From a checkpoint of a small mixture-of-experts model trained on Wikipedia: 8 layers, 320M tokens.
Below are experts of layer 4 (counted from 0) of a mixture-of-experts language model. Rows are named router (the router's row for the expert), gate (a neuron's input weights, with its number), up (a neuron's input weights, with its number), down (a neuron's output weights, with its number) and show model dimensions 0-255. Each number is 128 + 24 x the weight over its row's rms, rounded and kept within 0 to 255.
Before each expert's rows: "comes before" lists some tokens at least twice as common just after its tokens as in all text. This comes from a sample of Wikipedia text that the model never trained on. Tokens count by the router's weight.

# expert 63
comes before: ",", ".", " and", " of", " in", "'s"
router [158 108 124 152 149 154 127 101  89 148 118 119 139  77 159 140 117 122 175 168 145 152 110 155 105 128 108 124  91 151 145 111 171 156 127  92 126 138 129  93 127 154  79  87 138 139 140 118 125 152  86 136 158 121 122 137 115 138 144 121  80 103 112 158 170 142 126 127 103 116 128 126 157 148 142 128 111  91 117 113  99 117 123 163 165 130 128 101  90  98 153 103 119 181  90 129 160 133 137 103 101 146 109 136 125 123 128 147 149 121 138 155 164 121 166 126 158 105 113 101 105 116 132 106 154 118 139 118 135 103  80 149 116 161 152 151 111 107 104 101  98 117 139 123 162  95 148 135 159 145  96 140 131 147 125 129 156 137 156 130 162 132 158 148  63 115 174 107 124 149 148 171  89 133 120 133 114 159 124 109 128 126 110 102 106 148 118 117 133 127 111 129 144 156 142 144 102 113 138 148 179 163  75  82 103 143 160  89 127  94  76 145  91 124 121 108 129  79 178 133 137 155 139 135 112 127  85 141 143 133 137 130 131 112 132  89 143  88 162 128 126 121 149  94 119 126 180 170 163 124 139  90 122 106  89 125]
gate2 [103 134 125 190 126 130 165 171 118 121 114 136 112 148  99 117 143 119 128 167 130 131 100 157 115 121 140 140 151 146 149 104  84 117 150 166  98 118 148 139 115 141 125 117  89 130 127 129 172 146 128  96 102 174 112 111 105  99 118 118 191 145 130 118 152 112 139 120 101 145  83 170 115 157 166 127 142 148  99 138 162  83 123 118 125 126  94 153 102 124 114 112 167 115 125 135  81  97 162 128 106  70 150 109 152 129 101 129 127 126  78 137 108 143 148 124 146 168 110 124 129 110 148 145 136 139  69 106 129 161 143  80 105 115 140 175 111 131 121  86 144 131 141 139 145 160 152 119 132 123 134 174 175 176 125 102 113 146 147 118 129 106 101 153 155 139 126 137 116  84 136 100 125 132 110 145 108 157 118 127 107  98 119 131 144 138  95 113 149 134 146 145 159 146 119 111 154 181  91 146 120 160 120 165 162  83 111 106 155  80  77 105 188 123 102 103 121 136 107 127 144 127 122 132 135 119 171 134 135 136 154 142 107  82 118 145 172 157 125 116 114 141 143 139 156 160 115 142 144 145  84 134 110 150 144 145]
up2 [146 124 118 102 148 130 104 141 136 145 140 119 137 139 108 100 156 118 121 125 122 151 147 107 100 104 140 130 121 133 155 111 143 122 124  91 121 169 112 148 122  98  78  91 143 120 149  97 155 144 102 138 125  60  92 139 112 139 105 126 123 120 115 154 127 128 115 140 106 131  98 107 132 114  87 100 106 121 102  77 127  98 129 144  98 106 129 127 112 129 146  87 132 122 116 166 130 143 104  73 132  93 123 187 105 119 125 132 159 152 132 157 144 172 155 168 136 152 148 143 165 168 114 106 149 148 149 184 125  95 142  98 147 133 166 191  91 106 133 120 133 107 120 170 134 150 149 116 154 136 109 144 117 122 105 138 125 172 144 143 110 140 165 124 140 163 147 129 172 157 160 135 103 132 118 142  90 115  93 134 178  95 117 142 135 147 110 123 130 152  85 121 136 135 180 139  63 155  85 173 162 173 135  97 114 114 133 148 147 137 147 130  93 138 136 164 107 110 156 130 138 134 135 115 107 148 144 123 132 158 113 172 109 130 111  83 116 136 149 100 184 121 153 119  86 110 136 128 159 156 138 128 106 155 121 163]
down2 [135 125 112  98 124 181 128 121  72 149 118  93 130 110 154 114 145 165 119 143 138 189 112 147 129 124 124 142 151 105 170 117  88  86 137 116 116 148 113 145 149 115  91  99 128 109 135 123 155 132 104 160 155 132 110  95  71 148 129 104 101  96  97 153 117 172 114 146  98 131 112 150 129 143 121 103 108 139 117  95 126  82 133 146 143 137 134 113 114 145 124 130 181 104 119 181 126 132 152 124 134 125 104 160 147 106 149 112 194 106 121 128 131 111 142 137 140 163 130 191 151 132 135 108 115 102 122 133 148 126 145 171 126 145 173 153  77 135 125 115 125 121  80 121 140 125 154 148 130 133 131 159 111 151 109  77 135 126  92 148  84 147  96 154 179  88 146 122 127 123 131 142 129 151 145 156 129 108 128  94 159 152 128 118 120 104 124  92 121 138 109 134 119 116 140 129 117 103  97 149 134 143 108  90 137 120 145  87 112 102 124 166 169 145 149 150  83 119 134 129 138 149 131 103 121 122 157 120 130 158 116 152 156 154 114 107 103 122 154  73 125 140 156 176 124 119 123 175 120 203 102 140 153 131  81 102]
gate3 [144 114 124 153 133 109 141 156 123 116 121 103 141  92 127 129 147 126  92 119 171  99 110  97 118 132 179 106 174 129 157 154 141 144 146 118 124 124 143 118 129 139 152 120 159 135 124 117 137 113 145  95 186 135 120 125 145 147 179 130 121 128 145 144 107 116 107 138 135 164 138  88 125 112 157  98 100 103 165 127 105 120  98 159 150 182 109 125 143 120 167 112 125 136 125 163 111  67 161 138 108 145 136 143 123 133 148 117 132 115 139 158 129 132 154 112 117 120 136  89 149 113 139 157 115 117  93 169 100 140 116 137 120 169 135 126 194 142 137 130 133 167 132 184 139 127 136 110 143 174 151 118 132 172 140 119  95 135 123 125 103 163 156  94 151 130 119 133 123 142 145 141 103  92 116 138 106 125 121 180 132  97 128  63 102  98 122 123  98 189 119 169 143 116  83 160 115 125 133 134 191 148 153 141 134  79 136 124 165 121 135 143 122 132 142  65 135 164 104  89 107 107  85 112 155 114 126 180 154 119 124 148 125 130 148  87  87 165 119 162 127 127 150 116  90 112 146 120 136 130 136  94 137 117  85 124]
up3 [123  93 144 141 124 118 155 142 152 110 151 128  85 125 148 162 131 103  50 102  97 132 123 132 152 127 111 137 160 162 144 117 166 125 111 148 124 149 101  99 149 161 122 126 156  93 125 114 136 102 110 123 109  92 108 103 102  85 130  81 126 104 150  90 130 131 177 168 109 123 137 110 138 104 121 153 157 178 149 102 119  81 113 117 122 137 154 154 133 180 145 162 138 117 145 136 119 104 145 143 132 101  98  81 106 138  99 123 107 117 155 124 149 116 195 118 132 139  99 123 153 142 107 158 136 104 113 120 109 109 140  97 159 103 109 135 145 105  77 149 119 112 205 147 128 185 123 144 158 153 165 166 175  89 147 132 111 121 159 107 132 116 144 148 170 137  93 131 113  94 128 119 155 111 114 148 106 171 105 166 118 122 124 112 113 124 185 106 126 146 170 116 142 144 138 139 114 110 146 133 126 122 137 156 119  93  96 153 136 145  95  98 137 136  81  93 135 135 115 122 148 129 149 104 126 135 180 141 112 135 122 109 160 146 137 133 162 153 102 144 119 124 167 118 125  98 122 114 144 119 169 130 107 118 123 142]
down3 [132 123 120 162 126 127 115 147 108  77 151 111 170 110 148 116 146 141 129 104  96 134 149  98 121 108 142 122 105 120 121 113 141 125 162 124 125 106 139 107 109 151 136 145 122 106 123 147  87 124 153  93 128 110 122 105  85 163 138  86 132 105 121  84 136 145 145 144  89 136 157 141 114 117 123 146 118  99 157 175 174 142 138 169 153 113 120 150 115 113  57 135 114  90 149 131 130 158 111 146 114 117 104  96 138 124 101 120 152 135 108 140  84 109 149 135 121 131 175 105 137 140 144 180 110 140  92 181 118  81 110 112 138 110 141 144 162 138 140 140  94  95 120 113  98 179 128 128 140 128 165  94 121 136 180 121 180 136 129 131  97 181 105 139 125 156 147 140 112 141 109 136 171 150 137 129 127  98 165 170 131 127 113 174  83 120 158 107 144 139 117 161 132 106  92 151 127 194 102  93 148 143 132 148 138 139 143 155 106 130 130 109 136  48 155 121 131 142 111 105 103 122 113 143 155  96 122  88 128 169 105 141 128 142 143 108 112  99 140  93 133 144 124 177 129 126 109 112  94 179 115 121 125 108 133 139]
gate4 [135 117 102 103  96  96 119 136 132 170 100 133 107 125 117 162  99 117 103 159 136 133 142 111 129 137  88 172 149 122 200 129 118 100 123  97  74 126 186 146 120  89 148 143 129 142 125 115 161 172 121 106  87  87 110 129 143 110 140 104 116 131 144 129 134 174 138  95 170 119 146  83 103 145 137 151 155  92 131 176 114 120 105 158 154 111 128 122 123 110 112 127 128  93 100 157 114 159 156 112 151 121 131  84 108 125 156 126  96 109 146 147 164 121 125 148  74 135 143 172 126 101 146 135 148 138 133 136 119 113 160 174 140 138 133  86 108 117 125 127 137 139 111 134  91 142 118 183 133 119 153  98 166  99 104 177 108 135 130  99 112  95 135 151 145 117 121 152 138 167 130 131 129 122  99 172  95 108  82 150 151 152 142 140 141  93 142 112 147 136 122 139 151 146 100 127 111 117 153  84  84  99 138  75 124 112 122 106 143 131 141 106 173 118 134 123  96  99 100 153 106 138 144 162  99 117 134 124  98 115 174 170 143 100 139 135  90 154 124 160 162 108 109 119 138 149 114 110 105 106 130  90 118 134 102 131]
up4 [146 167 160  81 122 204 164 132 102 140 109 149  90 110  74 131  91 115 117 128  93 129 140 133 125 113 130 115  99 128 115 135 120 126 125  99 143 113 114 124 121 123 155 133 127 108 135 150 124 168 143  98 168 134 130 140 136 110 140 115 141 104 120 160 165 108 109 105  95 120 113 136 139 137 106 107 120 139 127 102 109 140 117 157 138 141  99  89 159 125 119 136 129 141 162 135 101 142 110 146 135 105 126 142 135 153  77 134  92 141 140  97 168 147 105 176 132 117 126 124  81 137 150  66  86  87 122 108 129 114 152 104 159 122 114 163 127 110 161 114 120 120 147 101 103 138 132 101 110 132  75 121  78 136 182 143 132 147 127  58  97 120 144 119 109 123 125 150 116 126 133 157  87 169 155 112 123 113 167 151  99 156 147 137 113 105 120 172 150 142 132 106  86 134 171  97 132 131 120 125 146  84 118 155 125 104 143 126 112  89 143 141 140 141 126 174 119  97 144 119 124 153 134 130 101  94 157 136 171 152 108 132  99 110 203 132 137 114 155 113 160 102 105 143 170 155 139 101 108 152 119 164 163 153 136 156]
down4 [145 152 101 170 143 142 152  89 136  88 125 159 201 118 127 130 111 150 127 169 112 114 150 115 159 150 163 144 145 152 153 159 117  69 102  98  91 161 123 114 111 184 161 121 153 103  82 119 158 130 113 130 124 143 187 142 122 123 134 143 156 124 132 113 146  76  97 115 122 107  89 117 132 147 106 143 137 125 138 137 121 103 138 129 125 139  88 132 163 133 161 144 131 112 126 121 116 122 118 149 139 106 111 112 178 132 133 111 125 122 106 126 159 150 107 174 123 138 104  94 125 118 138 125 134 100 122 122 139 140  99 135 176 106  94 132 138 156 168 168 128 168 146 114 136  75 134  98 131 103  65 130 141 129 135 144 132 125 115 120 108 105 103 106 133 125  96 119 116  98 122 130 133 162  97 109 116 162 184 130 125 104 128 181 145 141  94 144 152 144  97 135 115 152 132 108 119 112 162  96 123  45 109 121  98 124 129 151  97 126 143 133 133 116 133 127 151 136 163 130 101 163 103  85 125 121  49  90 125 138  93 127 142 109 148 129 132 150 180 131 107 133 123 156 118 115 111 129 106 122  99 102 122 143 101 139]
gate5 [133 143 129 149 162 131  96 139 155 122  71 111 110 131 130 116  79 181 141 107 127 126 167 133 114 161  96 158 169 155 157 149 126 103 143 108 128 142 131 143 172 108 123 117 107 136 129 123 130 144 129 139 107 128  90 125 123 165 142  69  98 173  84 131 149 115  59 161 148 133 115 164 112 147 125 117 152 117 135 120 116 140 177 145 129 123 180 141 134 137 114 104 145 151 148 102 164 136 105 164 137 164 123  99 109 122 131 124  92 147 113 106 128 140 118 123  86 144 111 158 170 120 110 162 150 126 123 121 104 131  97 129  99 133 144 157 123 173  70 169 136 114 164 135 154 147 153 139 107 208 124 128 154 130 147 158 121 149  88 133 125  89 154 149 136 125 128 131 134  67 151 113 133 160 141 187 138 135  81 107 120 118 131 138 139 111 138 113 126 102 146 124 144  66 156  88 130 126 141 152 147 108  55 118 158 121 142 134 153 121 105  80 147 127 120 136 109 116 106 112 139 128 153 156 101 173 119 113 108 119 145 119 124 105 119 165 118 129 114 112 116 133 106 126 137 132 148 152 139 130 126 106  86 126 145 151]
up5 [157 104  97 171 126 118  94 109 106 134 134 175 137 145 136 130 133  97  88 112 112 102 120 111  95 116 144 147  99  95 135 106 116 135 175 133 181  96 152 125 136 109  96  95 138 190 108 108 168 122 128 165 100 150 141 118 154 157 134 100 108 106 112 110 160 100 128  86 122 153 141 149  96 143 101 154 138 149 177  93 126 119 154 141 149 113 107 150 142  93 168 105 132 116  90  78 149 141 113 116 114 116 165 115 149 139 157  83 132 131 166 111 123 137 147 131 123 137 139 120 210 174 145 137 142 159 107 149 132 129 119 123 114 148 118 131 140 115 109 123 128 129 130 119 159 155 142 124 126  90 170 138 125 121 144 132 152 151 103 160 158  83 146 154 143 111 177 149 144 161 122 141 131 131 129 131 127 137 139 147 116 134 195 114  98 141 115 118 123  96 153 145 116 138 107  95 139  89  83 137 140 134 107 141 114 167 101 183 139 129 170 162 136  91  83 118 120 104 191 108 139 115 135 140 106 143  96 105 103  93 116 151 136 134 115  88 122 121 141  98 125 126 133 156 128 119 159 138 103 103 101 151 116 151 142  97]
down5 [109  95 137  99 121 129 183 109 116 138 142  88 142 127  87 152 165 122 157 112 120 140 141 133 166  86 138 134 142 128 111 123 103 138 139 153 167 117 133 125 143 134 172  94 153 135 147 163 146  83 115 167 118 152 163 100 108 125 112 140 166 117 113 145  92 142 125 150 112 105 123 102 126  89 114 102 139 134 151 116 154 147 101 117 118 124 148 126  69 133 111 143 136 126 117 139 131 137 165  95  88 136 136 173 144 149 138 127  94 165 138 106  98 102 111  71 131 143 143 112 130 100 132 109 100 123 205 135  92 164  81 102 128 111 166 156 110 165 120 157 113 158 161 129 122 102 162 137 158 108 169 142 106 187 126  96 111 108 116 138 145 143 129 156 127 139 138 136 161 122 164 114 124 191  83 135 128 106 122 115 114 131 122 134 105 137 107 106 152 138 154 106 103 126 130  75  78 165 134 147 108 182 141 135 136 133 134 131 129 142 146 149 131 164 115 138 136 105 114 122 113 136 131 117  94 133 105 119 125 119 158 139 126 165 126 136 150  83  76 184 128 164 102 168 142  98 127 133 160 105 100 141 129 153 105 135]
gate6 [129 132 126 117  80 107 120 131 115 167 130 102 149 155 138 117 112 159 116  79 116 135 103 134 107 155  99 127 122  97 133  82 102  73 116 102 110 119 153 100 101 125 117 106 118 115 101 110 120 113 122 121 108 135 107 142 132 127  86  95 143 114 121 130  91 121 142 110 146  91 114 130 103 127 104 183 110 143  97 140 134 148 174 160 119 102 137 109 113 101 172  91 152 107 105 127 146 157 114 118 183 104 136 105 132 112 134  93 138 117  99 161 101 151 109 162 106 139  88 158 203 122 108 143 103 127 136  80 102 124 111 101  91 113  94 103  91 156 101 141 136  94 102 118 147 108  97 123 119 130 158 132 120 111 134 161 169 159  93 148 143 130 122 161 142 135 125 104 125 115  74  85 105 119 111  94 174 114 114  92 113 181 164 142 140 131 116 166 132 135 104  94 163 105 112 114 126  85 138 124 166 145 145 142 155 173 135 153 177 127 166 187 108 126 134 154 125 151 109 129 128 113 112 119 107 149 139  96  67 141 116 104 128 115 108 132 120 133 112  97 135 122 105 154 141 134 128 127  98 120 128 132 142 126 167 120]
up6 [151 144 139  79 140 140 115 110 153 142 155 146 115 136 154 145 112 138 161 157  96 111  92 105 132 100 164 118 130 125 110 135 125 113 152 117 188 152  95 181 121 134  82 154 102 109 145 112 143 157 124 131  68 121 121 126 102 106 131 114 134 105 131 149 141 181 107 112 112 126 114  92 147 117 157 169 128 129 106 146 153 120 127 113 152 132 137 136 144 128  88 140 144 124 151 134 139 147 102  91 113 144 129 154 113 134 125 130  93 174 119 112 127 139 148  89 114 152 136 126  85 152 132 132 180 111 151 157 141 140 107 152 159 165 148  92 117 129 158 113  91 146 186 174 143 133  92 121 141 126 115 130 165 136 126 107 146 162 129  93 128 112 128 133 100 149 111 161 143 145 107 151  90 138  98 119 156 133 135 142 143 114 168 119 136  94 155 117 124 139 149 111 106 160 122 105 126  78  96 138 102  87 153 159 120  70 158 137 113 124 133 115 111 112 141 117 164 104 126 120 114 225 147 114 154 146  88 138 131 129 119 115 142 107 117 127 181  87 115  97 147 123 123 101 168 176 121 104 169 107 111  93 106 119 123 145]
down6 [106 174 133 113 105 156 142 125 133  65 133 150 121 119 125 120 147 130 135  97 136 142 160 147  93 138 114 123 145 145 185 132 147 113 131 124 156 117 108 146 107 114 157 121 147 143 153 154 125 174 111 148 120 169  77  80  95 135 159 125 111 128 119 120 180 113 143 155 133 139 160 102 111 106 105 142 180 125  86 128 142 118 156 117 156  78  90 151 146 145 112 153 127 147 136  77 115 150 127 160 143 169 144 137 138 109 133 119 137 152 138 160 131 127 118 173 136 142 124 118  84 153 141 109 130 123  95 161 123 126 149 149 136 147 139 117 104 105 126 113 141  99  86 140 161 131 152 146 163  74 125 125 113 136 161 117 136 104 142 128 165 146 103 111 132 108 130 146 124 131 133 140 124 129 147 131  97 184 124 136 147 186 140 107 104 116 132  91 143 121 183 167 113 133 126 155 139 117 147 117 144  93 170 109 176 121 102 128  89 147 129 138 143 125 189  82 152 120 179 153 130 160 177 119 133 115 116 143 186 117 116 101 147 137 112 131 149 130 170 165 166 122 124 108 174 139 110 164 136 110 104 102 105 118 101 150]
gate7 [126  98 118 100 116 134 116 156 149  97 130 149 143 105 124  95 174 123 169 142 135 126  93 137 157 127 136 123 148 117 131 138 102 129 165 131 148  92 122 113 116 169 130 140 102  98 133 121 144 132  48 126 146 110 160 110  96 136 101  93 110 131 166 137 149 153 128 100  73  80 158 160 127 174 152 141 142 194 151 115 179 146 109 100 139 144 142 105 141 124 128 180 165 130 109  80 139 164 140 150 132 143 151 136 113 121 135 151 146 152 154 102 139 150 109 102 131 151 139 125 124 140 108  78 118 104 129 131 122 130 130 178 130 134 116 147 143 176  81 130 149 158 104  94 135 130 112 128 175 191 116 163 120 115 122 141 142 126  87 156 107 142 101  69 176 148 118 103 126 127 134 120 147 118 130 102 124 159 108 135 166 109  80 105 122 106 116 166 115 136 112 113 138 149 130  99 163 124 144 117 138 121 167 139  86 131 114 128  89 127 122 144 155 107 160 110 123 147  91 119 123 173 138 170 110 112 107 134 137 107 122  95 126 136  89 133 131 133 110 166  91 131 151 136 129 125  97 140 121  90 135  73 141 138 128 117]
up7 [151 163  92 133 133 151 133 133 151 115 129 109 179  98 158 129 139 110 148 127 137 148 156 144 119 130 140  84 106 146 144 141 123 122 158 145 155 159 170 113 133 144 119 109  95 104 101 104 183 112 145 136 135 134 126 139 124 103 122  90 108 136 116 131 147 126 158 120 131 117 116 125 149 143 149  88 148 134 148  84 163  98 107  85 131 159 162 105 164 150 183 149 161 111 159  95  86 102 197 138 126  57  74 140 105 145 138 162 157 122 171 123 154 137 137  78 111 133 146 141 131 123 131 150 139 122  97 123  85 149 135 123 140 103 117 139 121 111 128 112 160 123 132 106 162 159 137 118 150 164  87 126 127 102  99 128 162 174 135 110 143 149 127 122 130 133 113 140 157  80 146 107 118 135 140  88 141 134 168 158 151 133 163 117 151 126 151 108 144 128 186 149 124 132 142 141  82 156 150 136 115 117  89 129  97 138 102 109 128 112 131 130 126 100  93 126 155  79  91  91 140 139 137 124 160  92 119 177 158 133 117 147 130 152 125 123  92 118 116  98 134 125 111 105  96  70 162 121 119 147  91 130 140 105 154 130]
down7 [111 161 129  79 168 143  97 125  99 142 103 127 137 116 183 118 102 123 156 117 125 105 137 102  83 128 111 120 127 148 119 140 120 175  81 104  95 121 106 159 171  73 137 150 111 170 126 129  92 110 176 126 128 143  93  94  60 128 138 145 154 116 132 157 102 124 135 113 141 166 136 139 142 115 143 102 149 109 176 127 106 107 118 113 113 112 143 108 112  78  89 140 110 182 131  97 144 129 105 106 115 168  68 101 135 153 115 148 107 127 118 116 123 133 135 169 142 136 164 110 116 100 131 135 163 113 135 122 125 103 117 154 113 119 136  92 111  75 107 188 112  86 118 106 107 126  98  94  92 112 121 136 108 106 115 119 119  72 110 123 123 115 120 122  73 115 133 125 111 147  98 141 104 137 164 116 111 130 141 117 146  97  70 126 133 125 108 113 110  86 156 120 124 146 102 139 108 147  67 116 160 118 153 158 140 112 148 139  93  96 107 139 104 149  93 110 138 124 125 107 155 135 111  98 126 108 148 137 132 150 141  98 138 109 101 100 102 137 147 125 129 117 173 128 155 135 156 161 102 134 124 104 119 134 142 102]
gate8 [129 107 143 125 116 129 129  69 121 131 126 101 135 134 220 134 147 138 146 116 147 150 183 118 143 133 163 107 127 156 164 136 139 116  92 136 108 127 133 123 121 122 132  99 125 117  91 118 174 144 137  89  94 111 109 103 114 111 120 124 108 127 164 133 145 158 120 111 114 167 128 149 142 160 109 154 107 124 110 134  94 105 126 156 129  81 102 125 140 124  99 145 160 135 130 111 137 185 141  89 145 135 123 118 143 148 136 161 158 125  88 144 139 134 151 121 109 150 138  68 167 114 113 125 137 111 108 104 146 155 134 155 105 126 121  93 117 148 140 121 148 123 121  94 211 136  84 134 147 139 116 127 167 113 143 114  97 155 169 136 132 154 104 155 123 136 124  98 152 131 110 138 111  94 117 105 154 127 110  97 123 179 124 106  95 154  89 169 129 119 152 161 106 140 130 116  77 149 149 166 141  87 162 126  77 145 153 159 152 157 118 173 131 145 130 116 124 132  93 108 126 152 119 118 138 153  67 116 128 113 129  97 147 146 104  95 112 122  74 133 152 126 145 115 114 105  84 167 147 135 138 123 138 104  98 156]
up8 [144 122 117 143  89 168  78 143  76 144 142 111 133 142 136 155 111 132 114 139 107 152 106 129 126 108 121  92 135 180 145 117 108 139 157 133 138 109 178 132 126 163 122 167 124 159 152 100  98 103 131 178 107 142 143 124 101 155 134 107 175 129 129 146 141 107 132  96 127 142 124 160 118 107 130  97  99 189 124  96 105 125 143 130 131 120 102 130 136 160 142  81 121 136 104 109 123 139 153 150 136 129 105 146 176 155 110 161 134 118 144 130 110 131 164 127 132 145 128  94 135 124 121 156 123  96  95 180 124 108 195 154  67 131 131 167 121 162 143  96 142 134 134 119 154 135 112 147 135 108 126 124 125 153 122 113 134 134 114 137  77 118 131 126 106 136 116 153 144  91 122 111 108 129 148 153 112  51 140 154 117 129  95 124 145  93 145 134 148 152 119 116  96 141 127  66 135 132 162 113 143 148 107 194 115 159 153 122 134  66  83 155 130 101  76 167 149 123 128 143 130 118 132 117 130  76 137 155  92 162 129 114 115  95 106  90 110 112 131 111 163 136  98 110 116 136 103 126 127  99  98 127 143 159 122 116]
down8 [123  95 135  76 111 142  72 137 117 137 135 144 133 152 150 125 122  89  86  89 115 133 139 136 142 137 130  74 122 132 110 134 136 147 162 130  91 152 104 144  81 162 132 140 136 153 128 104 175 131 136 155 150 111 159 100 160 121 115 114 133 121 168 136 118 134  93 122 128 112 132 129 126 142 135 126 139 134 120 140 132 120 168 154  90 108 174  94 108 114 179 157 113 121  63 115 144 149 123  74 126 126 112 142 184 110 151 153 136 152 175 143 135 113 185 141 150 101 147 129 141 145 106 127 124 129 111 120 132 157 104 149 105  96  87 114 111 153 139  86 136 134 138 114 128 165 137 120 117 153 145 117 109 115  99 112 127 126 130 113 115 146 188 107 146 104 158 144 132 147 135 100 166 119  98 122  97  84 147 128 147 125 156 128 138 128 128 126 127 167 142  63 134  98 152  91 109 173 117 119 127 143 122 149  71 153 122 124 123 120 119 134 127 123 164 139 148  74 154 146 116  72 103  93 130 110  98 155  90 115 155 106 133 135 133 144 129 116 149 142 169 169 135 134 153 114 102 178 157 152 162 174 151 135  99 134]
gate9 [139 116 166 143 101 104 129 109 127 119 142  77 122 170 107 163 136 117 143 128 127 132 134 129 160 102 164 127 137 107 124  94  47  99 144 135 106 105 111 139 145 165 105 111 114 168 119 105 109 153 153 110 133 139 122 120 153 116 125 155 116 111  98 160 115 140 125 114 163 125  80  89 120 108 119 140 113  96 128 131 117 190 147 124 144 107  88 130 128 135  94 147 137  90 136 107 141 149 129 130 124 107 137 167 134 106 166 130 118 140 140 125  89 136 115 146 133 144 144 128 114 178 139 124 159 176 116 142 141 122 136 126  40 122 147 128 153 136 147 169 143 104 111 104 108 159 101 177 110 129 114 134  99 143 101 162  83 167 143 111 133 113 118 109 185 101 158  36 133 104 124 152  75 113 101 154 155 113 148 125 131 135 146 137 128 133  91 128  99 104 139 134 132 123 114 117 137 137 146 142  70 154 178 109 161 159 124 138 116 135 158 165 126 118 124 120 169 116 128 135 134 135 142 118 145 113 125 164 120  97 137 127  95 149 108 147 143  82 125  97 141 108  98 115 127 150 124 151 134 168  90 129 106  90 129 117]
up9 [142 159 122 143 148 131 131 132 125 148 124 118  88 159 102 100 133 135 151  87 149 131 121 129 100 119 106 151 124 131 124 135 113 132 130 152 146 124 149 132 105 133 102 164 141  88 152  67 152  96 117 182 162 112 117 108  88  87 118 147 162 154  98 137 147 159 150 112 117 169 125 113 129 173 129  99 177 125 141 131 121 129 171 144 124 109 123 115 146 129 119 158 121 144 144 132 103 131 100 108 130 133 136 117 144 112  82 146 115 144 118 123  78  91 133 141 157 116 140 109 130 136 130 133 174 127 169 109 120 120 119  84 139 115 149 152 128 116 138 103 139 143 176 121 149 113 133 128 106 137 116 104 151 160  85  94 107 161 102 128 124 137 109 132 126 108 104 186 107  98 121 117 105 129  91 176  86 121 166 144 157 133 128 115  96 165 163 114 119 120 136 144 136 127 128 126 117 171  94 131 102  86 132  98 167 128 103 144 144  94 132 176 106 130 138  71 132 147 118  87 109 110 146 157 122 127 154 164 118 145 130  76 127 150 120 164 107 151 100  67 140 168 122  65 131 114 118 146 164 143  58 154 101 103 104 131]
down9 [ 83  84 140 108 157 147 107 193 112  92 156 123 110 130  97  88 106 163  82  93 127 183 105 138 106 125 127 141 153 132 118 118 112 168 181  83 143 152 168 111 104 116 167 167 147 154 192 131 137 116  95 130 113 137 155 113 141  77 161 129 131 145 129 147 148 135 104 128 129 137 164  85 151 106 160 136 141 141 111 130 150 125 119 121 129  95 124 117 123 159 142 107 112 151 137  99 139 137 125 150 117 167 147 111 174 166 151  86 107 131 127 138 113 103 137 135 154 133 122 131 144 152 140 171 110 125 131 130 101 157  96 127 104 111  85 120 102 135 132 122 115 160  92 146 167 126 168 121 102 108 118 145 124 117 125 145 106 142 125 131 109 159 123 150 125 117 116 155 113 115 135  97 163 127 123 130  97 149 131 131 120  98 107 109  85 134 107 112 107 112 115 149 172 139 123 156 113 101 119 149 104 175 135 137 129 122 170 129 140 141 175 122 108 143 110 100 120 137 118 160 145 134 148 145 112 137 138 149 102  93 121 163 150 127 165 141 140 167 104 128  91 145 125 101  84 168  89 201 132  86  90 159 154 122  97 116]
gate10 [145 147  91 126 124 125 158  99 134 118 134  90 138 122 146 144 122 146 152 103 139 151 128 117 133 148 120 109  97 121 141 142 143 135 108  84 128 112 153 145 105 119 139 125 170 130 154 154 148 182 122 172 124 156 106 141 135 119  94 131 159 110 133 163 138 109 158 117 136 102 146 188 142  91 117 147 158  99 118 116  98 138 143 135 168 102 200 119  66 114 129 113 121 148 145  66  96  98 108 107 128 107 122 161 146 130 128 110 147 136 102 122 145 155 129 141 147 147 177 154 122 152 163 129  80 114 137 131 110 113 135 110 113 170 129 158 109 139 140 159 146 180 173 114 125 118 126 104 154 105  95 110  96 138 108 118 149 134 138 131 117 157 111  99 218 125  97 114 160 165 155 104 107 173 113 144 121 123 150 104 150 111 121 131 135 127 118 124 155 148 119 104 135 133 107 137 117 154 108 119 119  84 124  95 128 173 149 142 137 142 189 154  84 164 171 181 132 138 136 140 129 135 110 154 134 157 113 142 179 143 112 121 141  99 122 119 161 106 105 120 154 109 132 126 175 139 119 127 125 141 102 154 169 115 144 149]
up10 [ 93 176 115 139 148 105 102 121  88 113 143 138 110 172 127 122 119 133 109  80 115 106 138 128 135 131 172 131  95 137 113 113 156  94  97 170 113 116  74 113 122 138 150 128  82 155 173 134 161 169 125 134 118 114 144 148  63 135 113 147  98 111 111 106 126  95 149 101 154  80 124 135 154 121  96 119 151 109 136  80 126 131  94  91 105 153 153 108 150 122 108 210 143 138 125 116 144 111 134 119 111 140  88 126 145 124 144 122 140 171 122 116 156 116 123 129 109 170  97 124  86 130  88 117 126 113 130 146 105 168 117 126 161 113 123 117 151 111 109 168 141 109 140 129 147 127 115  86 126 127 113 140 137 107 135 111  94 138 116 139 173 115  91 129 173 141  93 130 142 147 116 132 128 174 127 128 101 136 128 152 145 159 119 148 150 130  78 152 129 164 144 137 126 117 119 101 116 107 128 169 100 115 124 155  89 153 120 107 154 175 215 128 159 112 138 111 108 122  81 138 102 114 161  99 141 137 131 129 148 120 154 108 101 145  82 168 129 147 132 108 154 156 158 136 156 127 134 144 159 119 150 116 128 111  99 147]
down10 [132 139 100 120 122 127 147  91 129  98 133 111 152 123 129 124 157 171 143 107 115 118 151 131 162 107 115 109 190 129 101 106  96 182 116  76 146 161 117 140 101  74 162 158 103  96 122 112 155 164 118 135 163 137 132 153 140 105 129 114 110 106 141 118 148 151 127 125 100 117 133 147 135 110 108 133 131 142 141 131 154 142 141 135 104 104 143  75 122 104 101 119 118 160 133 166 123  79 149 107 138 131 110 134 119 102 128 113 106 109 112 117 127 142 137 137 133 122 109 165 139 146 162 139 114 140 148 154 103 124 110 168 136 150 119 132  92 176 115 126 140 117 107 109 126 126 150 122 180  89 142 130  75 121 146 148 143 135 132 152 123 120 184 171 155 118 148 128 126 119 169 118  97  76 114 163 127 119 132 141 110 135  94 151 110 110 153 128 113 130 105 144 124 158 124 160  91 178 149 102 141 158 113  78 130 150 129 107 130 112 101 237 126 128 131 121 110 107 134 168 145 179 152 164 107 135 116  73 151 146 115 114  90 147 170 124 169 115 109 140  98 141 100 123  96 108 120 142  95 136  98 111 117 112 131 157]